Weights of a small mixture-of-experts language model, trained from scratch on English Wikipedia.
Size: 11 layers, width 160, vocabulary 3329, 25.9M parameters.
Training: a variant of SOAP for the experts, 563M tokens, 8584 steps.
Below are experts of layer 5 (counted from 0) of a mixture-of-experts language model. Rows are named router (the router's row for the expert), gate (a neuron's input weights, with its number), up (a neuron's input weights, with its number) and show model dimensions 0-39. Each number is 128 + 24 x the weight over its row's rms, rounded and kept within 0 to 255. Numbers have three digits each.
After each expert's rows: "mostly gets" lists some tokens that are sent to it at least half of the time. This comes from a sample of Wikipedia text that the model never trained on.

# expert 95
router:072126153113121093102177154161136104166110152145186070116126101095153124125125106151154120165147191089166129082112122144
gate0:123136102118103155124070125089138080102116155134129146106114123093134168173134136133147152079124149096135170131120115129
up0:116130156128085118096100111115133143088106148105123129085121126108125136173126131119166157097120151089107125137097118134
gate1:147125135150128093110143135096148145129151133149100079131152133098094142100209131140114109159136141132176110119127184143
up1:132090147130119058103125160115154176151124120122113115179129137138150107129132143122147107172135111158120154135115137102
gate2:140147146135108103113107148117132105085160116122108132102073134085149125148143103102156117139097122138112124133137159111
up2:136176120106141109152108128124128153125158144156141137114123184123123130114147087104129110107128114108156118099091121163
gate3:091098130122116093120130127133140078166119110160145125146137160126153100101113081132138144148084149124176083100103139132
up3:147098148156079181153112115067130117141125159101155159159139107116119160140128141084123104121123126123112147132130113128
gate4:125106121099116125159134106162132131172128107180133114115152093105140188152096154145154141136113139129143104120167156078
up4:172124147115131124121143163119097102083094154134121152131103154127154122091159166131141110108156098115130161138103142121
gate5:106141124101147094091136103123108136143124093068138072140123122119066184116127127132136137121119117139135141123163133136
up5:098140093131143133103120167108095097112148125129191138077095116127103187103127098092171084112114117149145130119178129110
mostly gets: " John", " David", " James", " Thomas", " Jack", " Michael"

# expert 58
router:103111148126122083143120148103119122104133125162105132142104148146142158155108119115097089099179114145140144105107147134
gate0:134134142151160133159091138157131129100133063121120113108151165137120090144132141072153151103113138120152097116113141157
up0:140132103127157122164136126113125091122110110114138100083134167116095128129101141097096106183105127090142121117141138096
gate1:161081138134095127113169097103156136160092132076147135164121108124129114113135108187147103121111108157110135119116168142
up1:109133139093095137114137129085081148185133137137146117150149101128115127207138159129115158090132102110083113167117139111
gate2:146169120120164141114117126174129095125129129141134091105134140112102130162101115160120076121178128126170116116152117127
up2:142162136148129158117131103079134149138142137149117152110133107097133113113127144139070147128166150154112178110163143178
gate3:106129127158123139139114146152129103115131139160107120106117143138135196133132117094167109125095138124152150107090140106
up3:123136126126119100121134111112168131140115170106132136097166114133150116126148141148120133124091103126159151153114111098
gate4:121073098118141099144194102148152113163139108156110128143119130163106137150157160164118126090134078102136090096173144122
up4:130134116147125138101142156155122092131103104108116134149128132111119120099154118078101144174093159113079153123131144134
gate5:131128118132122128153138109094147173105126107123143140166120142104135126135126114173103147127095111136138123133151113090
up5:176141192098111137140132126109122128097124153156153129145102158133125161143062118124122143142119121128133149113098159112
mostly gets: "ret", "et", " compet", "is", "ett", "asket"

# expert 90
router:102131135165126105131129138102152143086128081135109081132164075121166136129110091123106133091101128157126075064132171104
gate0:128138169085120112120121167167123162098125137104137097150172117124155186152119097092115087160129147134129130142154115127
up0:136160108118154108089142163103146147148135122106197138094129136153130120109056115149142107135146089078141137152141172128
gate1:107123159126157147172115099119128090126096109140119169161148130162096120157108132135118125114098110113145104137124111139
up1:127123112109146086093128170143157147142111163138136055135125167132112133111143139121160127144151102129155144149104118130
gate2:133133131137141141150131151162127146086113122159104109142114095145069159119093114132184113107166103156113090124086109094
up2:118128114122131160096069063140117117141186178090149146117120150149158154152165132109112143143092165107146157128175140167
gate3:118087094133102080144124127149113141123163141142118109167126152116140076158174135109091162132147164129114086124146117106
up3:143092137162114143161118107111137152121139133133147129125132122123124185156099108122133090111108138150125105175069127123
gate4:138124110162139123135119130137102145150136119136186141118164150156133117111139168100117120135116060126103136108114134154
up4:098126151153155097116067163163122129097150106136131106135153103129146137167122111160108144176127207113131128143092087121
gate5:117124103147102073081161099162147121116098104157103117116123112132098155120190130119112136132073157098161079104133147113
up5:129096129123141104118137136128160181139126125156118103095147090111122131111128133112086089108117110100137127173120168143
mostly gets: "he", "ou", " o", " ro", " Che", "- E"

# expert 69
router:089109146169107154139142127145092131108141114182110105116147100122168121127095091140120186116147143129143064073088167104
gate0:130130121108150137138127128141106110108136089137118117131131110148152095127161123101160178126138163136099094143135154141
up0:124155150151154124084137151135153160160088154147150181127141148114138158131109116134151079120148100099123168100143156148
gate1:110113141168124140160095091165145088110135136121096113105122082109124145164121110158140136132149126116099092124156154108
up1:108088148108135134191112139076143131124122105142117113105119164159132182091122141100127091120107123143150161157132110098
gate2:115128109150116124136132116143104133103151187139100129111116087125158138139112114112150119164151121142102107132093121098
up2:135174131085150129128116162105103148113110140114118112163131179113101088116110099098173134106105172100139141139170120142
gate3:125126151146126155113129143095130084111116116074116133087094137177122186124098103121116172121163130148111124178082155123
up3:114159110113106118171134121114136121145136141104074131122095141132130114100073121122181196128108111160153109110088166122
gate4:104084151058133154133156136129074132140136102106135118152097130148091128148125164110139137154089133127094131087130097135
up4:127150090110120109119097134115126049084165130140125150121119133172133110166109115153105125122136122126122113141129155096
gate5:112112139133130095157155118098105182142093140120163120111096164130140126147119105131162141067145135110146145086078181111
up5:128143109123101074129120138114139120147157163139106169116157120102169095137100092192099131162136141153120117121143103139
mostly gets: "u", "ran", "ud", "urr", " dep", "iv"

# expert 79
router:107129124126097102119127126150120142125114111154156145139152139105086120119134093058070098112158173143142115107156131136
gate0:126081138154139148137137184138114152123141108126103137174151117068156130171090113167114112099120165115150084115129140124
up0:114166126121131138152106124104158103125119207107127141131106151145082160089180116095145125158141086117099144120123119134
gate1:107095089147100142155155113139130087155167136143180104137143124155155088113137149114099165132123104138147151148128104096
up1:113148122115122126159135084157098111141107171094142112163152131151167120130138128114113129116120071115105136110163127116
gate2:128145117182160173130153149116124094148129156140158119100084116100116094149133097154141105199161116114129148115123145163
up2:156085142085095109130135150154094139115120151102128149121116187161135147114118122137131147124121121157137124117142125154
gate3:119116116076080133103134148110100101104120142134117125092177137128118117096157141146116164098174190138172151133147140129
up3:142087173110143141154109145125152136166135116148138154126135116184126125119098145118097122149104136163159108091138167119
gate4:139115156153130121076102134083121101162125106095184101158128126109183136136167145148136140134095164104137120093181150112
up4:135124103140135130152149125133116119115113123161097156103078117121113144145081120151128116139152076132123130135117138120
gate5:105133116134160094068103103125151120104150124060123142091101139113116100123104115109122138140114106165151139157121160128
up5:140117147130142138121153140151142136128115175095157101142102156086169136119124160114122147130110136168140146140165172185
mostly gets: " | \"", "- \"", "\n", " \"", "    ", " *"

# expert 80
router:102093177148099077118143124153162118134115097130142102163129148124136089087119093101086093110133089121127100104130130096
gate0:080141153125182181108123151126133129141139139135103117153115120078163104117095125166102112179110107149121127124139110108
up0:155126103151168151117135164119139123105136129141130133170142095149120166145166121198167092120146131075153123106149166126
gate1:054075125138106126128140096175134133141101122086104097149133160109142144105118117153146150122138095113104134155136119105
up1:111072113127059121103106108143159127109090102129125120131146184116137119115157126132167138113158120092128144160150125133
gate2:092121132118082111141118134141123145139168132148121140134064165111144084181147107105105131130167113126115177123127148114
up2:104108136111165092184167143149129117117161153108151118121176145118113135083123162149088114121138121106133126144106113125
gate3:147120151123136117089129144132112128147121116081150137105154115117117098113087099124130105152061150085135144117120098100
up3:156111146124176142156114141147140167089100123085084134157177168098103115148127100119154130155122120139155127131135168142
gate4:122082136129122112156139150096180131125152118150097117143135145114116149141142147128123129088127132127154108117104184135
up4:084114142134148132123128112110135123142154125103119110135131099151115100093133125131164103143123096103113128146143163138
gate5:138101145097110129113109095115148097140163101107102132139141162086151130154087071136139151157112092138119127114137115108
up5:160117137099122156113087132146118091137126123120091110115177133149134106118131109128090130117117167192144147141128124119
mostly gets: " E", " Sant", "ac", " Mot", " Luc", " Ang"

# expert 41
router:111113148102114113129095175151160080135137092158118106106136110125147103134102104119155095085109168106146122128106123135
gate0:131143152158168115118174149130130103172189111140141106110171149135149079165089134096145131128111163155135153077129096124
up0:098158108105143135136107120136104119127164146124102133136105127118105168171113104136095112132149142140105141126159120136
gate1:111139172139103119143154108135147113153127087132100091114165120129104097129134116164169117085089110167156090125113123123
up1:094129077130094120171112124125125124144159071142136120108144132119128160116153130110155106146137155126167102121082083134
gate2:155144128105133123103140088146122112099071119149113111084170119136136152109100135145134131102138119139143113166179124169
up2:155139193106127127166174135115114136111117118154185154126080176157135136127115092143130147156121125051115130096119130126
gate3:118105100101083112146165153103125147183131128137156153144144111112123118177163077144123143081134138120099193087175153127
up3:134145144107175133152133111098140123108073152116130129094153119192134138110101131121170116108122082116107116135125152105
gate4:090106162123081138128122134119140128145117184151104134183129140117142118132137100161123103160112085113154137144118154123
up4:125155119145166149132141139151159114122142086141122152124127070130121135119096130095138113140158148108155082124150163165
gate5:104112130110134145129116111123159139139112130137123154085084150137127173157045134100142134061160123120100144161166147097
up5:108104131092084115138069119084127112164138081102151160093109112129114125113169129113117131119135140104138147115112156101
mostly gets: " by the", " over", " by", " near", "oot", "ross"

# expert 124
router:128094141136144129140082088096137096148122139134129082107153101145100093125122126164135143138105160126133078121110158100
gate0:144130108118133111153109148123140114094105112110093158135148076132151152109108132161137116143134138081155131138115158102
up0:140125153124166113125124144152141128174145135141162129129131160145124154135147107127114138132150087156069125141160094077
gate1:083125122096121130145078118126130136145133135116134089113123142136110123124125094082118112175144164101153098119147107138
up1:097148150110136133162071178117165124147128089129083138091079128102114146144135167114098102135169108122117109154123131101
gate2:180080144136144136149166094121143099117097092113112121110130067095147151146134121144152133155127126115126092115112141105
up2:119144158070120152157109147151108181129145138110152131132099145127116150137166142099121097102089121142130144119107134122
gate3:161126090129156090118119079131183112097126158168120140141133129156120139148135147114123139136104084168155145107133149120
up3:120172121154186076162124116076108124104087170112181119172138123137135099105131164154127113126112116144157142109116141122
gate4:082104140114135130148101093106151079110143147179143129127181109136148105130115118113135083133121113102126113164098105110
up4:112119160119161128134156100102101119100148147160151130089134104120122124159123122148110092132121100131125162173118079151
gate5:101096130106185147157126122139115137109096143143134098128140049139147105160128126112160126150130139085127109127119148121
up5:142134134148099114142142118112154111150123132118125130142133143114110126113154130074116139128142155115101080145154079105
mostly gets: " Party", " United", " city", " government", " former", " club"

# expert 137
router:040117107083125133110169100147116109156140149121133126195139114138122146150124092129097142163148136167116111113090144161
gate0:123122158153126111131100096103122142107146169118134131116148160135126131171124127118141125140111114156112088148130085165
up0:165120104120130081102139121155152134095137090124085117113084086115136079095117133145132149115113116095189179108148140083
gate1:141129105133158132134123123137143091139106136142089157148147140116142130125115115078132143120089093142163125089079122148
up1:118166113100116067110127109161166165165136139149123150125089133137142145142083085110121122126128124092145103135135132093
gate2:149106089086114106133184111129090136120133126113129102142146153113130114143128113171188146139142101089155141087156124118
up2:096132084172177131091116122083105119147094122126139146126122067174119138119118127155131154144150128107118111134086171110
gate3:150101180101132157121117114132147106140102150131140178105154180152074164110114168139121157125161136173119094144152128148
up3:120124119126147106208194154124124106155104110144151092176127072096116093145106085121109150137101187124133118140099134092
gate4:103136077136138090131130121148094144158089101075140088187135071139118111126110141133110121117127084113137121116109167162
up4:101117115143106125093126151120122142135116138132163086126119082110085143114158125096112180155102149091159115118181079120
gate5:094133135085125087114129131127119134105124136102100116083116112148143075122142101150174119081074121165161152143148123085
up5:147125102127138155155120085120157157139147134135137099158084127090074130107132185106106136159105171083141109101110114053
mostly gets: " and", " is", ", and", " was", " are", " also"

# expert 65
router:097150129132074138118143131124136112177164118132117104155112082135152109128129152127090129127120171125132095091129119151
gate0:093164128127092134128095134113155091133140109120100117088115099164112088137133149135047142106134143112117106127125120133
up0:098147164140130139125130162074132125159108149139116073110121104166114116154091125147093119110139104147109101113138106146
gate1:153085085129099128070122130098143106143171156117121130132134116124125120129115104127191138069099143098099105110096150120
up1:081128165145144132138134142150145140114135131147101122146110173101134093142105143114129143131182154110109086131168128159
gate2:088112158119137131145123121106115135129150136138101132127075140152121128145140160091142136150133143158160115076167156129
up2:109099118129082159141166118135118135123122111139093104125132119124110121128150108125115120149133156128131076106124145135
gate3:139143164163109119102116118111107125118133151117146169165117144106085108137142121114132161118154126140131133095110127133
up3:129165118150132135111111155144160112121109133138131104122134099175153144131138092170132083120145138136136113128147115104
gate4:119127089133151128149147113145162134160108192124141108133107143122132113125105134104149152092111128147102137136157150098
up4:116140098152134082158105151101140114135096100091115137095169130128135119130119130114133130174098092095119118105110120125
gate5:116101093076075067100120110115128134154137133121119120140141122129146088113158107148108123122108151113108150100097184129
up5:130134096151117143099136133139135140138082137131155160111131144115100150106139104101116136106159145118182155132116120133
mostly gets: " Nor", " Bay", "wo", " Camp", "illion", "by"

# expert 153
router:096117132148127118088157153179138097105109132143129164133116107159154134126044127145101141072169121123134145111094138088
gate0:136164138114140131141091153150121104139142122091132106085180136128153112112133177144132170112144121098134096121116136136
up0:111110118111158128114107130092076119123127140178122122150119153135123127166106106123139133127088129133138139171122128095
gate1:131109125150113073120097128121096116197101113162094151130142133162090132086149160135140206108157120110138157117119119130
up1:113104153138087125149146120151108091115118121188103144117129148153175081105107173144156132149091113126105159109120147118
gate2:085135151134107151132130113056076118112100159122132172146111142126136147147130164103122131121127136128132117121085064088
up2:099120124104143115068128135148108138106138136155103138146088134106116102119163108171146122103126127125138122094173120129
gate3:141145129136132117150142101100097123128122128137192145104087131124163151080111123137093105114112173124090139090132077136
up3:150122134146151132121123088112084189109102170112146104137161108147134105169152143091120113129126124119138167097108112137
gate4:117125148126114123164143111121151103154137122120112142074142085118144110109136164104104114112160167089147089128119095157
up4:153149099132099125113171064147115130111126137088090108117148077127114111127130134139093144110131115121085105113152178128
gate5:123119137109132106113105152112107136139128095124134109135091111154127105132148116109132106137101168144119145124113122127
up5:099141130139157080126141114155128116113129092089171122147114136115111163142108142130112102136165127138150087160101111157
mostly gets: ";", "e", ");", " —;", "ered", "|---|---|---|---"

# expert 132
router:093127123179096105117145105091118097153106153123124122134120132140155087146050093143112114154120135153146082132132121158
gate0:108120119123112141144125121145144122160125150173135122131148153153150131120119080110133129122100116108168118143135117111
up0:130138133134114126110127126151142122125133095082133143142147103087140171120151145166130105128152121149124099104070080116
gate1:146126138117123118126139117108131135121135092166123098119110110126126146133130119089102106113130118130131133127130088124
up1:108096128096143166139109138159118129165096154158135116146155110147150095128112125121157123123143072069147128146110154128
gate2:142128148144132159127133102147116134084158157134080158147145167166139099150153099091125115154123086115170098103140143098
up2:143153082113098132117128144078122170088110199175107147118146152146138153128141119092127147127150117133135144117110120111
gate3:091117131114112155114096136143112111138123150108146125101117156161134125109138133148128125095136063125157142165117167101
up3:129165122130134087129087106139131116112117143062110160154151134118089096121122136129111123125122123134188087085123136138
gate4:116092150099121123144143135127116108119110140154105126116109134129171160103157133174150110108136107120105112147102166139
up4:124100133157131110153114147115100127113117094097130146125126171139125136103177140142131103128092146114112120128108131123
gate5:098110091159119069105139139133098131100121127117175148122141108162144131101120124135158110132145122103152134110141081124
up5:093157111118146147142123179090117120154117116120106110101156107111123151168126168203090162061121138119115134149087172120
mostly gets: " and", ", and", "s and", "ing,", ") and", "iving"

# expert 38
router:073103119106158123191151104162164115137112150169104115101123122122122102139100123127105138137129147140102121105059129137
gate0:121138171135113149139161132173075122104086077087125142120117137145111116117167133145156163077132115119142119143105103161
up0:123140158125161112115141103118112144113135120119128113070080158126092164163118131104117136116159161138118138150153174081
gate1:109144108093128136110137088154145140128147125142137120190137108144119157118130104106116108157145110086157151159132077109
up1:132176115114151104124128168122107140139145132146083138168111131137159176104131145141130116112108121114188129134159124121
gate2:148141106128130135121115151092103135149090143155155081109086145136092153121150125127116154152189105143095141093144129128
up2:157108134095161120157133106137130143073119115148057108117100074150138124126123145134122123117162109102148117123139162174
gate3:115123155160147142119152107167133128124097126130117126116113149123152129105116106112103141092111148126136116154119120125
up3:145159097120093103107129155132127092162168161150118131099133136140097188133140134143084130097133155104173150128128131109
gate4:118133088155150160153064112117122136113129130157117131113120133169112120144170078134116160124154127168099152143127157153
up4:155102123113118146110128151157108091138093105152113171138119109106103110144115115132124146148122143076121127119194133090
gate5:127204168149159114108132090092101091149149153143117116100173110129130112165118134128133128133127109145132116128119116126
up5:128141138116105107127116107120129143090148157118121104142161132137114088134111106111118188141128125142120132110151109154
mostly gets: ")", " United States", "land", " New York", "er", "ster"

# expert 25
router:131114148180110096161096146167137113134110129153128113139121114116159162103144095117123142083135134143119121112094142130
gate0:144114103122149146145123054098121144137156175189143165130137111120116161118136107159142130115151110097115113135119179107
up0:167104125118136138117155132135130102111127115130138148097137157182113127143152105132197103125142128122141126102167081157
gate1:154123114156148103153141177111136151122172087102091126139113134121161120165157090107153141158100071132074110108157149156
up1:091137144078118142124110142161131127100113147158144149122159145179132146111111133137086115133144182168147133157117087154
gate2:117084131125139114123090119148115077109129112137114137139178118096154184119129099082161095118093091157130121156099161127
up2:134132168115126125146155162135148185169147154109123176095083132151127063128094099137154133135166127116099119113125121152
gate3:114154110105097132100119152187146162134076126162128125117099129178139161115114098112141144105172158067075140136125151117
up3:144138112210118184121142141145127100159086123091132088139145101124160172115113097106122100133155156061123139110167097155
gate4:111158127143102106082098103117132126122165125145100136147163160134090147103082151151141157131098154144163150119168162135
up4:147136092114146087091116139117120146164123110164086099140127127156089151116077129101148128108125104135149184115124142138
gate5:174114152147109076097115110097134074129126146109126143147131115163128091117150121111130146176081117137141101107134084105
up5:171122112111161088106142130086141090139125147152154153092147109156169139128126162092156139164098118142112104156143117094
mostly gets: ", but", " when", " after", " about", " between", " In "

# expert 148
router:113108174132098130135188140155127107082128135133142078093087123122140124144127133164096120094147127113136115108129129103
gate0:121147095149164083174124096127124123141121110159147123089147133118150080120145100134145129067116140149148164133134110096
up0:111132139088110134154124123127113123128138107181128071114121147143110133130097161144138116103121133106144142179103112126
gate1:128098149174137142160125103136125121134107129153149086153091094119126088131144117098095139155115146090137118184087128101
up1:131080113125087131178162156079142110141154119135108139138130115127140124092118165135126096103114115148123118123111111106
gate2:099118150072098079121138155079127120126152138129095130109128160137114123146145153133084139120106076130121117119131097146
up2:139147118132116176081135077128109138082143132152126105125130105146126147118129112122147112142082164139155133137109150152
gate3:101101134114188140122140121132103132119146111151132105138100105151090123133151159119112141125100138146130156147149179126
up3:131105081144153187109169105115132124069124116161098142116154088098132121164102103142134119144122139151154158121119134119
gate4:144090141138120137099126128146112098159136108120086146096112119130129186148151133119161141150130138176086137118112162113
up4:092125139094099117070111135143132099144136116130136113113147128091144129145155133143142134148117122099152130128193133134
gate5:138108124144160160128148117145140095135126116127121116090136139104123137126134125138116141178127110111120119123143140134
up5:150131141112167107101146159179125099138119143117066137132149139153125131092127133129136143135100104117110153142138114143
mostly gets: " Be", " go", " Me", " Mo", " te", " De"

# expert 51
router:116141151139112125129113117142105154113142067167135123176168147142112100142140088109121118092153115142131107051147149180
gate0:140105139138106123161112116169084092131144144118119136104118146124122129163163122128142178106091093153123141121134111120
up0:128155091111097096136149126150111157134108132140158146106109099153108131140120147193141148126122141168154108102119099124
gate1:103152126142142107101160128122147136122173144084117142124166136157124111150106124120128185128174088101078123067119145132
up1:125111113129098103143146156109115173146080118165125105146109123125135138148074161162126156099139144136089133132141086156
gate2:133137137142109124101110166142185186117116138132104088112112089102116098103140108140147163155172065153114134113109137141
up2:169146105125088117134105147140136123133111148112152080127154143151139133133188129136124152118134130137143167157102139110
gate3:176100179146146151116133050134154183129148156123159119143114114165087116118133108134105083131133133118085141113175181162
up3:129116163130114126115088105126186130158138112119128126146121085164092137106169101108095089117177110170163153130113170156
gate4:128133054163116171140131163116113144167112112127150124076174129128103122101133147115135193119126158129165095150103118087
up4:099123198097163080122118085142166121113132095119118145182112093113128106150115102151145075120132090126115143084182110154
gate5:143096123160106145158134145139132108155131117098142139065166135159158097081146105149154110121106084074140147122154126136
up5:121133155148122141132139128159169109151114146130114141069149151122167106073139107149155104121088113090146155134126141139
mostly gets: "\n", "\n\n", " min", " ad", " Min", " acc"

# expert 118
router:134109178169105114148165144130071141149098133135161102145110115132134133138143095156100141114140146113101144098086110127
gate0:138127156101114107164141129127124099152126118147118079123102184143135117136130108089148105138092114099149109126180160150
up0:152137141069128097173140129126116156141129116149136103152104114158166114126122068097119103133104089154167158095147120127
gate1:153104126130138134104099152174128148149127106133132122150166155167150125087091126104086143122105089145125144118109129158
up1:090154103100111122136197121134167122108196114111162139103132152126097141165135067130136168149135183112155114143112105142
gate2:095159135116144174141107132153136139156110119130128175113129098124191165125149119121118141133137149149126142159129128153
up2:148069116161138115107184147153093135098141102138121131154109087142102104110098133139124140137112164125094153115119188089
gate3:173089138103130107185133089142106139147109130149113112123122122179099142123166071135153124096141142139143136126127136098
up3:148070135166130146163163111116096160117100155135157162109133093157147114177144084123117124113139174141113068110176104136
gate4:140139094199133149110125121143117117102124136168091104122123154132102143111139160112148122132154143140098110129071125116
up4:124150149086096130109137090123127131128129100090120168124168098083130153108133093121165113139111102155140164133087123118
gate5:109114087111092086113126130095108095158137114147120092107109107090133174134076143156129083119132111097100088137137056155
up5:152124143102112144126097103124144118147139137130105134130108094135161142136123166139142074118128117124109072138105128099
mostly gets: " that", ", which", "ot", " As", ", who", " when"

# expert 113
router:123111122148110131134134129140104089149109145151149092133130119143163136084086101120119182076121134094122144139131129147
gate0:125104118125122138147184189121123107098120147094160100112109117163130093148125150160095149128168114126162122143113150117
up0:137141120125096148156167159139143127117117121129166097133130130125145121140145127127112164088171139142127141090161140103
gate1:111137113076117111130158145113139114148145125140124090138147160179118124127163143135148114083165105152143108137163137131
up1:163128147126151082114076140138108147117137113090124148118091105122161107122160111117151092149093092172138147102097150165
gate2:114097128110142085162135088120134119176185179144089112134104153117127126135109122114153145130129124070132131122159141059
up2:153138127118135136111114140116165126162165138148127138101152161124114103166096076133194142094092145152079116129140150094
gate3:122098137113138139173120107149142093161137151143115164103132136138108137116098154102162116130133126112172146110134071066
up3:147100153169119122098121109163151113116114116117151121126129144149144160159108176143170126103136170128173157108108102094
gate4:112148114122155172129104147099121132119156102102148151106167106117120117134157110153117186143114146102109077112133177132
up4:131109154108191109110132109169092153155090105134117148139160123131095128114136118115112175137162125130123119120149129131
gate5:113144121146142141148122100165152097096145117137143085130158124139130146171134170116092150142089124095157115132100131119
up5:137113115138145151121118141128120131096097101122127160099122166104150144082140104105147092108118108128154160103180162115
mostly gets: " the", " of the", " a", ", the", " The", "The"

# expert 156
router:135125155152113113140134144137108139128142095163164127145171129101144115151158099120091097116165135148125110102126148134
gate0:145121104096161147131142125174127188150138106138105125110112114124109148124126123112105109105125161115139097137111183129
up0:134149154129114135090103123086134054120142145107126148104126117139173118152127127137156132144074126149096128087155091142
gate1:125165103108109155129116102124129137126168110124118140119109116114155130086109108142178124134108141125163118111135131114
up1:111100153133065121143100153157126091108165083156150155098119152132118153119103157087121146162124109163111155147079145158
gate2:152146102116118155158089127102108116163150136115106139173136121129170160149090134126110110151124158115089113120125145136
up2:094168174131087161088134104125148115114153189179132142168099144153111137141123140144139079150159176100122111161136140117
gate3:111121129112145085096137129164133165120127121162130125113125145127144130138121100156113190130189122096120074162161147128
up3:134106114100141109100075119121121178119098113126135109140085135118100148137116140146125149132128123112104107168153184123
gate4:090124091094125107155166142149123169106165081152154139106092088140173143140164096137169151126128150156109087128130095163
up4:109096106130102129145106117136122135093151100118117156105141114112177152157153067105152143131135140153100140134164085129
gate5:120118110081102130134112140173112174118136142158104140123143123153178100125158093145111129142118153134137125133122110170
up5:163138100163098121133133175119156190117108141122090145106138120110092152118116113144135135112152137106142117119127164076
mostly gets: " \"", " | \"", "\n", " pre", " Pre", " re"

# expert 107
router:108122141120138135152133159148145113152122079120145093129140141123131135145100082121115131130115122158109076114095128092
gate0:128107112133131137161159111107185118153150123139145119148159148123151158126123121134097126104136143171139141129122127133
up0:112138140146104136125112110097098119119116095150137151154079089143128111115137122114177122160116116079099115132146133129
gate1:110137122144119154120113114146110148114131146114135099095122152121108147161078094168130154092127103160125091080115100100
up1:140129126135113119147155151108175095162132135141128121174140099123139103088166117050123127132120169099118150151131153128
gate2:094159112109107135134137127103118108118135158132165112130139126114129096079139109110145159164098134123110125117148126126
up2:122175131144131121118149121105092117113105135107158149111136110102142089182138114128117155173146132163087109116153108103
gate3:141147139102086106080156119165090138122128105155141111066156155103097112144138125118127089105119125136124144109108140110
up3:125107111099089120151150112129133132123108100117154131121146104141068146108145118107119113110112150115157090161122151096
gate4:100115082144191126106117139100122077107117160134151140144134173145107157129112127169138141149109111098111130128112210141
up4:114131093138113076081127124134124112119125128095111100092127140137120131101132118137114122126115132132149127148096138125
gate5:109095101105134128202125097116147097112155135108131169141104113099121156118164138124171133126176151182099089140168135117
up5:121091120079103112141154097126129133109166124135131128132104121099134125158123140088121140107135164166117062094116117093
mostly gets: " o", " ro", "ber", " dep", " Bro", " Mon"

# expert 125
router:088082139113087126083168121163080121126114148123144136174135117125130149120132074127083159144113136100125097131145146146
gate0:160121141126120163135117138124121128148127141164146138130177103149116122129110107108088086132125161088095137141173149150
up0:131116120105128117153160171167101151126124118126133148121144115122111069128152136139064113080094185124147133135125118144
gate1:120105154112107126146107164167122088120113125139151137156117090107129173131115138146104141135155143149099140130126119152
up1:086118130122158104098135102129158170150085113156133104132131162119088138170097095151130105118128091100139144125110100128
gate2:140127171150171108140096094110096132141144126134154110173143137155145120135101176132147112125121142161080100158104135112
up2:118141155165143121109098116117111155115106124112143108140134102107131101132155137166119156121099124075135123147092160136
gate3:124104170125130177121121100138114124113118158121132124153155143145130103109182062119087084128123111149132113127154098136
up3:115131115113134118132131118118120134146158130092153130095108112117134149108110194141159168168116105120138146101101097151
gate4:132135131091113110151174104144122092104093162118122102101100128178110104123141117124138101064139085110118104121098157178
up4:130115151137130124116130101137101114117181116107125166158132135118129150147123111124131139070148119163139130171158167133
gate5:118126124132107120124192141109107139160122108112143100109160130135120115112195130082158123149131127090123134134089137117
up5:140118132115098131142158154106116141153114102137103133134123104160176131139142151121101131167151097107143163110159151147
mostly gets: " is", " was", " are", " had", " be", " is a"

# expert 150
router:135131130115124161124113097145138095120135117168150143158138127132112138176124110135144145077157148123128055123144112140
gate0:148109162082097151131109099163100158134102143144133097094078171104129150110110136162152112116141142167135142129137087147
up0:086164117129095079120125131100161120153115115093106157126128154128083115126139126144114174148120161096132110128149139095
gate1:121121126159086120123145104145138134095160133129179139140105087131115161163165154201129089110127140102159111069146127131
up1:116111138128144149111099107154185111149132124150099122107101094125131158143130177192130130071148174073137147090096090175
gate2:145127125089112124165070163110131138106120128132126136124151096143126139132153143155121095104122142114165100115078158121
up2:143117214094126099168145130141105136121142138120130125147126118118122109128124127067157150146122171135070122168100145082
gate3:155110137132136125085126131055132117106135134136129155129109097138138134157103121131145122130122102148149117117142120133
up3:145152100169149093109131121164115110066131159134136111140130097092135140148149133136104127116147117126124105133118134142
gate4:079131121150108090146106123142097146101155140172171102096115117114111120144111176158122123171179154103100094146133086153
up4:124094124141106153137104094083117161114175132149144120131140089090108154137120113151155165131168146091081121113116058129
gate5:120148118109142135116166169149115155114119123175105168119124118129158103094132141136134095151134176081181092136130155175
up5:139168134165155154109171124095161113111101148170090140140140102174150123146153130139124138145109149098171128139107160125
mostly gets: "==C", "- Country", " Preceded", "==", " Succeeded", " Coordinates"